Experts of a small language model.
Training: a variant of SOAP for the experts, 4343 steps.
Below are experts of layer 4 (counted from 0) of a mixture-of-experts language model. Rows are named router (the router's row for the expert), down (a neuron's output weights, with its number) and show model dimensions 160-239. Each number is 128 + 24 x the weight over its row's rms, rounded and kept within 0 to 255. Numbers have three digits each.
Before each expert's rows: "comes before" lists some tokens at least twice as common just after its tokens as in all text. This comes from a sample of Wikipedia text that the model never trained on. Tokens count by the router's weight.

# expert 15
comes before: ",", ".", " and", " of", " in", " ("
router:137112134109123110158148149119064159156159133119132147110160149114128145118162136096163115157126136126097136136106123143104147134142093081116131000135140069131118090135103132150118137135115101112085140121123102141120207135173120140116116134
down0:118116154140115121169156122151106097153121151121123098151150137116122148105145100114102115131154151099133105126181128107140146133154081133086089143123123112134132125083104100154105123081123129125113168122144115122085081131154099090126103162
down1:082136116120130098159121134091121088184133136131127120145104161128112135101157131127119103119151113128129131127163153096111109142130145099091136150166089130156090110113108137131135162134103127172170159107139132152148112134113124123086142169
down2:130108113078101118105168096152137143147125096153094124160088130129156064115148119147096125135157140090159165106134083107120152108156162146139115083164111102116103134149173107174087142153077090122127147153155121123100141145093092126107075123
down3:116087124152147107131104119081182114158136117132095142110091114140164133141111107165139109129094145113146142097111191127118109130142147117106121116124129098136133089121137133170113130096101151122140142140108157137109111157127099117137109155
down4:126129107133144108143142109150157112122126122093147141132130136127151105128093116120136137176144115103133081132112116127127148152161073138123113171167111154092168101081155125120124158112120150111129090154100117156122175139028118174093116128
down5:141128077159106100116133113157134114140118091134111159088103084110091154120094126098171126132170127164111135165120161144157103095150124111119113131161132142136169080097140137138130171096152106085131099094101157153165175150178138140086156153
down6:130135135079104193152163131141066151161147138100154169117152127098127146133193120107137142132111125152148110173150153127160120140150125123149124128132118128142096108150059148154106148149093127120118134105142137133158090097140110074133140101
down7:147137088120114140112120106124095144156156091107130145139088137148121108128127126080110082187128132156116131127167078128088124137088149103138134134143147118117091104141102130174183148111149117128129126099145168112102127151133121149153140147
down8:138126115170140093114166159110106090130113152098057115120100152133130160118117136111154116110178107111148104106170127092160112145098100133124107156124128100132134135170161128141153170169100106125148099136107091137086107145126125157105124141
down9:129078146114121133142095102154107164131151169100096118123149113128129126151128144126114082091161128107139144115161139088132164103156127125118139142123092138144081139153152123118145150108110134103199120146102153161143142076097129148168099126
down10:146120131091120148130173145092101100143120131133144141097101128090112115154117170097177140143139108176085106165107148136136114142115154116087093128112123135109139139134094122129124103108161122156134134149116127154130114171116101123135140186
down11:136124127099090155130111168109148104143132167112133131103122142131138136112117115109173118131102115118129165132133165132112155143139102119081118142086134133149155155122123099156113135178122110134094120136123121133138166169070116124125120135
down12:171170141111115137132116103130159125123095139129103121091133135165099146156083126120118150139144128099168109128139132100132162166088110100146159114130151098122140105130119105106105136128142096123147143105103146118122124149179129139125158093
down13:135090085098115126111102128156109099146121111138141141127126085134143157083136097157124190137127120127110134141108108110154106133132125113116131125144128164163160128098139132109089085163127162137125160163097101108153157149120095164080101088
down14:150138099090140117148120122110127129095085106121067136155151152142127130115128107129162146116121096138103144134074104124135128141129109142085114073083108139115151089147143123126136133088160155137142131177084116134126127145137147097112123155
down15:138100121127127130116189139106122167165119120117169177172121162130132119083111172121106114156106123121127147089140095160108112082152169131139142137087148126146137102125139156114105131099150137110080139095136154133145137107139112113139149131
down16:145134150134135140156110198125140089152086119120112145111138116127138112133124127089151128132148107113134133100168101131157098134127135080106129098137149138108132084176131081088115147170100159113113114166087136104160122139105143108087160134
down17:130119132090110130162165111153062157122162116094112139141171125135159104079161126146113142134109143105108135083105080137112135128125129142116176058100127100132125093155144142124093165130109124134119124127109114107139188102170128103083169166
down18:127156113156139131122111152100162093126135105070093089135155106130127151164109167155128131102130124130118139176134115099124131145116098106104129120140137069126147138122151104141132109138127124183144133135127128130069130172103143107189135153
down19:066139131135148156123108126112126106116164112119101131138132137139128100097119138157108189162107117135129152111100116092113125151174106136171131123123142104161104117125154112126120126147111183109158149158074136151087113134107116142171143106
down20:153095111167140113139106133133122139139066165121127115137158112164113126151121144105132139148106145126119159096149143113161135111117125129111068150086172109117180110141119143180102114132126104150117152153114116110138087129097103138103132182
down21:108138089129170138159135110084105163144115143144103106136110110142110142090179112151095133129109113151135098149147099093180120129121120130142130150117158120134157128108135116142127128155101136141151117155142144170124125113123135149127152116
down22:149120141109107114128143139147145128133136121091098146108129138126113094125108147127086136134121119094133119084125107082100125110107106094129133149147118156159144149121148124169097153139129086099121123127105154108098125129087087120077158164
down23:111107145130173122106125114143135107123112135137100133119163111103135121146131140105128115098102106167117055119111150151149155143124133139113098135085156164077143108118149068132158110117147162148135117133143120166125110150138116104125135103
down24:135122112130091153135160139132111138124144134114141150103123138178101129150104103138157174116139101138116114119143126120098103123143070127129107105051115088118152092123190092108133143105122117132076149127142075073137119163153097100132130143
down25:122150106146167160132132127095128143094109123108099110172169153135124151123144123115158136127100161118122161072116162178132147125187122139136135104117138125128136121138064126121116119121158121118136129136111137151104158111156123146145138132

# expert 5
comes before: " of", ".", ",", " in", " and", " was"
router:134114129094123109119184149141092163114164126122131163127135155129117180137126144121153120139111140145100124108127151121093140113141129103144170047127151071157180090138107147132084140126110101129110128102122099110150161135176105113142137159
down0:152127116134138182103169119169094144110116131135111145121109145097127183109147135164143089088151129167115174122089134143083130095144156158118130107086106118092106092158089154127109103145121124147135112089164102107159156122149150125164105126
down1:127127142137142155130154124152147082126135116134111112145119117137165142146086136129125096119119078114100094176121128156148146146144134114158185105098176161109129101119131110111127130126132138114086151107119153145127161071079105095127142156
down2:108146156124116116098117113117102117133098153139134127140115154137108131158165120140114095138089173136149156155123146132115161189111119067148132135114129083121103104153110146119149092140125181165168131105129124133121084167149098110138093118
down3:095098124106098109141118132149126100110135135135119129137117126153156150132087162147115178159085138100164137122194114105096163111145140077107156144134152137130127123126146131122126163128129099155142179151099141133154068141148139123130114140
down4:120115116120088119147086096150173122100141152144090102137146147113137107115102109156138113103092191081149136131135125076138141143112098110151101097146090121138149111149151161119140093138116128134125189140101110124136133130101131169096144137
down5:139101105101134123121099116154165149109163086118116131116112129078131155140111138064136087109131115134126130072144112130103109124114138134103174128124121076139140049095089123116152109123145122088115108127126104142124151128160146158176154105
down6:114133105129143154151102116162167108104163096148135117146161130138108147139128143150173145142129135095139114160122090135118113057113111151077135094149135109130159122141143149147162137142153092103175122104139084128153132133115107174172105123
down7:111144118136140135102131149124115144150131117149132114091133120087128150142140182141139133102154145137117122131105107115086130139151119151134124155141149123125071133130144124149136112161104164121127146103150127130140083160124128152167140062
down8:134122070137113104112122095145136149134138144105141150114114202119128107072101093118127157098141100144104148119127135134141116104097148152126158099119124118098144165116126134163149152124123094183122147095148123112121110111083159125174113134
down9:176119126096148132131169142130091131109119129116126134105141105128154148144120141117107124085185131137127142153114096156104141087161141134102102035122127079117112109142103136164153103113115110135153117099156114125145138102102124151134142151
down10:166145125135150138099132134173118168186147128163148092121110153165147118082108129143102117124154119112156153061114142164095154128124124147136161066119113111124148070150141131128153148131140140130111122127140124106141129139136157156123097130
down11:102145104088172128117124143162124085114135148092129109100131128131151152107097157130120118100142134159124093102170115178163128102176191132133100101083150133162131160107180120112091186139109067114131098154173117144172115106129124133081135119
down12:169137140132123128149104146135114121099101122134142106167123128079099124120135103140163109127148112109121112100109091073117126127112175137127107086103094112131139129168175113132136098118116127157079125135123114106123116087069135133054122111
down13:115171126125098105113129108096141131133096129145148120116122116117126129138118085123154134181074099137120104116104117108091156142090155131135123188159125143130110113146125159122154109157133173096139160098090091160110157151196115129144086101
down14:132101140160175132131161133119133130094135154092122139118124126126156133126138150132178098109130080136127177106119118144117132105145129138155152121082126080125133099118106127147130132121124126079122149095129121126128136091137152129100167097
down15:076095132125166144120131119141097111129136119139156149108124140163142077152149090114156185177142130112131091140122147116155089097124085096115127164114145157152146120140145104136113123093139098132146136156083163102117126130093152136146122127
down16:126162087117112105074114110123124186102119140133143130140087140135158130101117126161121140104129142139140148131168183157101129130192151135097086094057095147127167093133139142094143132143141127148130066134137124137133162091120125073114112099
down17:123111167106139126101150130154149113129151153090183092136169116105125101118161125140120132197130110115111130128121133149187118137144141137156116142102127131092108114179133103103139135090156104082140141164130122162116119151093098135145148116
down18:122126105096118149170132101131113157132120149105106123119138105145115141167151137083154120121113131137129118149101102149165121107108106094117146109132141114149112172120173136143149129139115071146096168142143082067130124154096152123099123155
down19:122074172146150073159113125118100093136112136127155139120128110123132136069108106143112105099084118128109108190074174134121112119140082122094108153093157156169138122115141088121103159135122122151167088188146103153142126135102127149153152129
down20:145139094141123115132127132105103134101134106139091122133120114131129147125166114128137095108152148099135147088125134143111156091134146142123103120108122157149166165134132138126157116130162159123140074132157083107102127153110143153122147142
down21:104144126132172165145124124153132094139100107161159165121129132123098129153135124115168128115104144137106130184109127138123153144146123197140135128152128152094142122137151113095136116183144170128166141107119128102117152094137155138114105124
down22:098133136102095104122146145093154109133137124124144116122134149157173093126131132161114144082141129096141158103099123146147127125098141180123128084118128147163123137090097127146131128138099110098136161127121132081161096135098108146106102149
down23:143106145142096153129123093145132146115109172145111125117120093089110126135111158132114157132102167157110140139146083123106095139106105109144119156170170143146147119143103094079111148123167173148141135147069159116117116161127132147177144110
down24:114177122107149100145125132132108127152103119144105139123128117145136156120115084069124102169128103138090125115157162125185151113130203142125134152089152139114115139123136185147161144155099139128142121125143145176158097110158111121120141124
down25:163075146172151145121128146131138108152162177096079117152144080111119115116140112125141112125157107146101085103116141161119112096132154166123082107158117086158103142154145155132123133184125131110120129111152144138102153147177128118119123182

# expert 1
comes before: " (", " |", ";", ")", " –", "i"
router:134089126178114151126147151139105156144168154160120150140129119113146087113151115125147113144143119136107103129133144118162151138158127107132151115117098107151168102100170119149135112096091143098083113132128138115141124140143115141089130074
down0:129137081110125155112111144178124149143104137125141128128127100097143166103102126109114117096143128119147136128121099134146120152136132148124089136114114136149102176139112105118125142137127100151131130135160130121158108140129095160137113163
down1:103106147159152150126122104099178108123134105129127141143106135134141159124113085117116137123124131095150173138140133095128112161124103144149147156127122131114129150145159145157101161159088159132201112178132173130109167157106168094110147103
down2:116123148087113155119099094158135131119126113116082109152113108160163153129086129119073121113190081135135125127099125116095145143115148144094158150151116158136086132138136152120134095113155102165164167140109164140101127086144102164117129155
down3:159135097186123103113139127121118187098135118115120127116097142135139138143148149136122117080108175134126124125117064165148090154142112109141159091135129117120146172156147124134112118147120151158114115138124120105118130131138103126150108138
down4:124119144150154131175136102095151123118157106142097106185119133159119099102141123082153103137115089099075110133129096141134163146171151108130103118099143127148149158106159110171145110127119152127100147111122117094092142175109115124102150128
down5:147138128123146122140157141135144143143146153193124145111112166103167139145122155121118094118167154136132135123140152134128165141141134128110109114090140118145119131147073125107119142100154083157115117129120136128137117134153151184105164105
down6:142141154124104121134121143136137148128147129127093121185145135139116147202119124113153149125133094115114164156097144105112148143117086095123143111103118146130107152168095126141152113106170126079144141153113110153094130174111116102101072150
down7:103109167120146128134083177092157168101143133109172129183131109062150116159170122155098124128108120137107150154127147132194118151112081126082124103138123157072150099136164107126168141108115123148134128112153144084136147113128124135134132137
down8:151131136130142128129115150103121137062134133101120106103111074135142121101156088111114099132111133072127141133196087115081113110063104131134093146127134107095162095135134190154101146128133119160120097112144108154162146085109095156138132128
down9:167109096142144152112151113140158111129154168154131099146111172117157177140116092151133127158111070094119126109123144129142084117124157160140142120120167100138109136099123114153156157137092131151127106138115198120095114080122142108113098114
down10:128137105141150151097123143131123125099104085135110145095115190185096159093087169149093117119149118144147121121142121061136157115113116176163128123116128126146092173161103136098144151166070113159085131115126130123128114156131114107112095133
down11:127148128145152079127082161188107124086136141105146152123130120147128172169130095194140141083128137138130157141118104163106140152149117120094167151072141121098143177107129120115133110121117098132098114150078086129148116100152106111118117112
down12:111144094182128099143113095151117097142109128118123102153163148137121125139136116158116144137102132174157116171120139121122118112089116156151117134118151136155148115161166112105106113142119125179147149099154095100069149158140099117104120108
down13:151135096137151130075104123135053119156132135102114122105167080124148147112132163140078142103106127150141111152146151165155109126117126157088097098154150145139114108104120181117136110129082074119119153114102117141159130091078099127151089083
down14:110144109099114091127171127155144101128116128111084120109142152110153120090104111117126128153136093188125186118115143132128169087112161136171137163131143140132136152116160142149112111074133146108129094161103110134144085157143174120087117145
down15:147104125115115104103119172111130145110105126131167146122171098150155109093136095134102107114100136092142137144124112154166142139110120148119128096143142157132147096093135131147106133095118125108142142128116118136106108136174162144134147108
down16:135087076164115156141136107100118133140140095137114105094080167172161135131112118128077098119111097157110160139160130186130172097115142125135113088114098145116099126126112114127128134128100156152117126125156137125117120124182120131155154135
down17:132158144124172094165092158110120128134070138131178124155128099109129134091132117109120120092119118128131120126127131122143151102106147169131099110123144170158129072154146147123156084094095152166125149105176145122111144167146133152146128170
down18:146170089079130166117120135157073151150138112113142115114178141120059118148139152156144148101140089133154114135108145093122071112115152147141108051152104111143104151140132135142173120130154125133134091119112126115115141090122134114128115082
down19:108148134141147103144105124093131132113110076137122147125153127155127126124129087127181156149072150148088182126125108104136127093109175103152105101160129160145164126131122185163152103150078124112174160122111151162155127086138157126108152102
down20:227113117129134122126137137181116148104121101100141141123124129098118158101154115123153114109150098096113154085135126120150162144097161132088091150136154075154165110084116125139152131084119123155160110113139135123111149135145107120088132090
down21:139138105082170121104149113146122168129178180106133122106130157089167150128097082157138114102101083147129138135127081079154145150126128106104129084148153106125120118137110134122128097132162067137114149160126110142151090144117111138083177111
down22:130167106115175139140135167155128147145142131122161108117106128143110136143102154141147119117112086159117142116108151144086125098139143107080049117121134125135144137136142127151133116093154125120117106124160146114089109124177135130146168103
down23:130112122133118148170176164092122116131076142124155135122143146127090137158106153117149089122128121135143120095139128138111122143116097132116107065144138111119131119156159139125162090102114106110139106127124131148182124163157153143171100139
down24:146156124117124133121090132108104130086132148145136135065114133146154104148162147178158130127173115138129100128120124123143124185141093098128142105155137109116133182140091122089135150114164163144125134126102183123134141141141082111104115138
down25:120150112105167135125136104114113108114120128117179117115084148151108101129131142141192109118139116123093133150136082128137099115151125133130144165157124149131120148165098119124125138163095099158113146135165154149102156143172119083098146147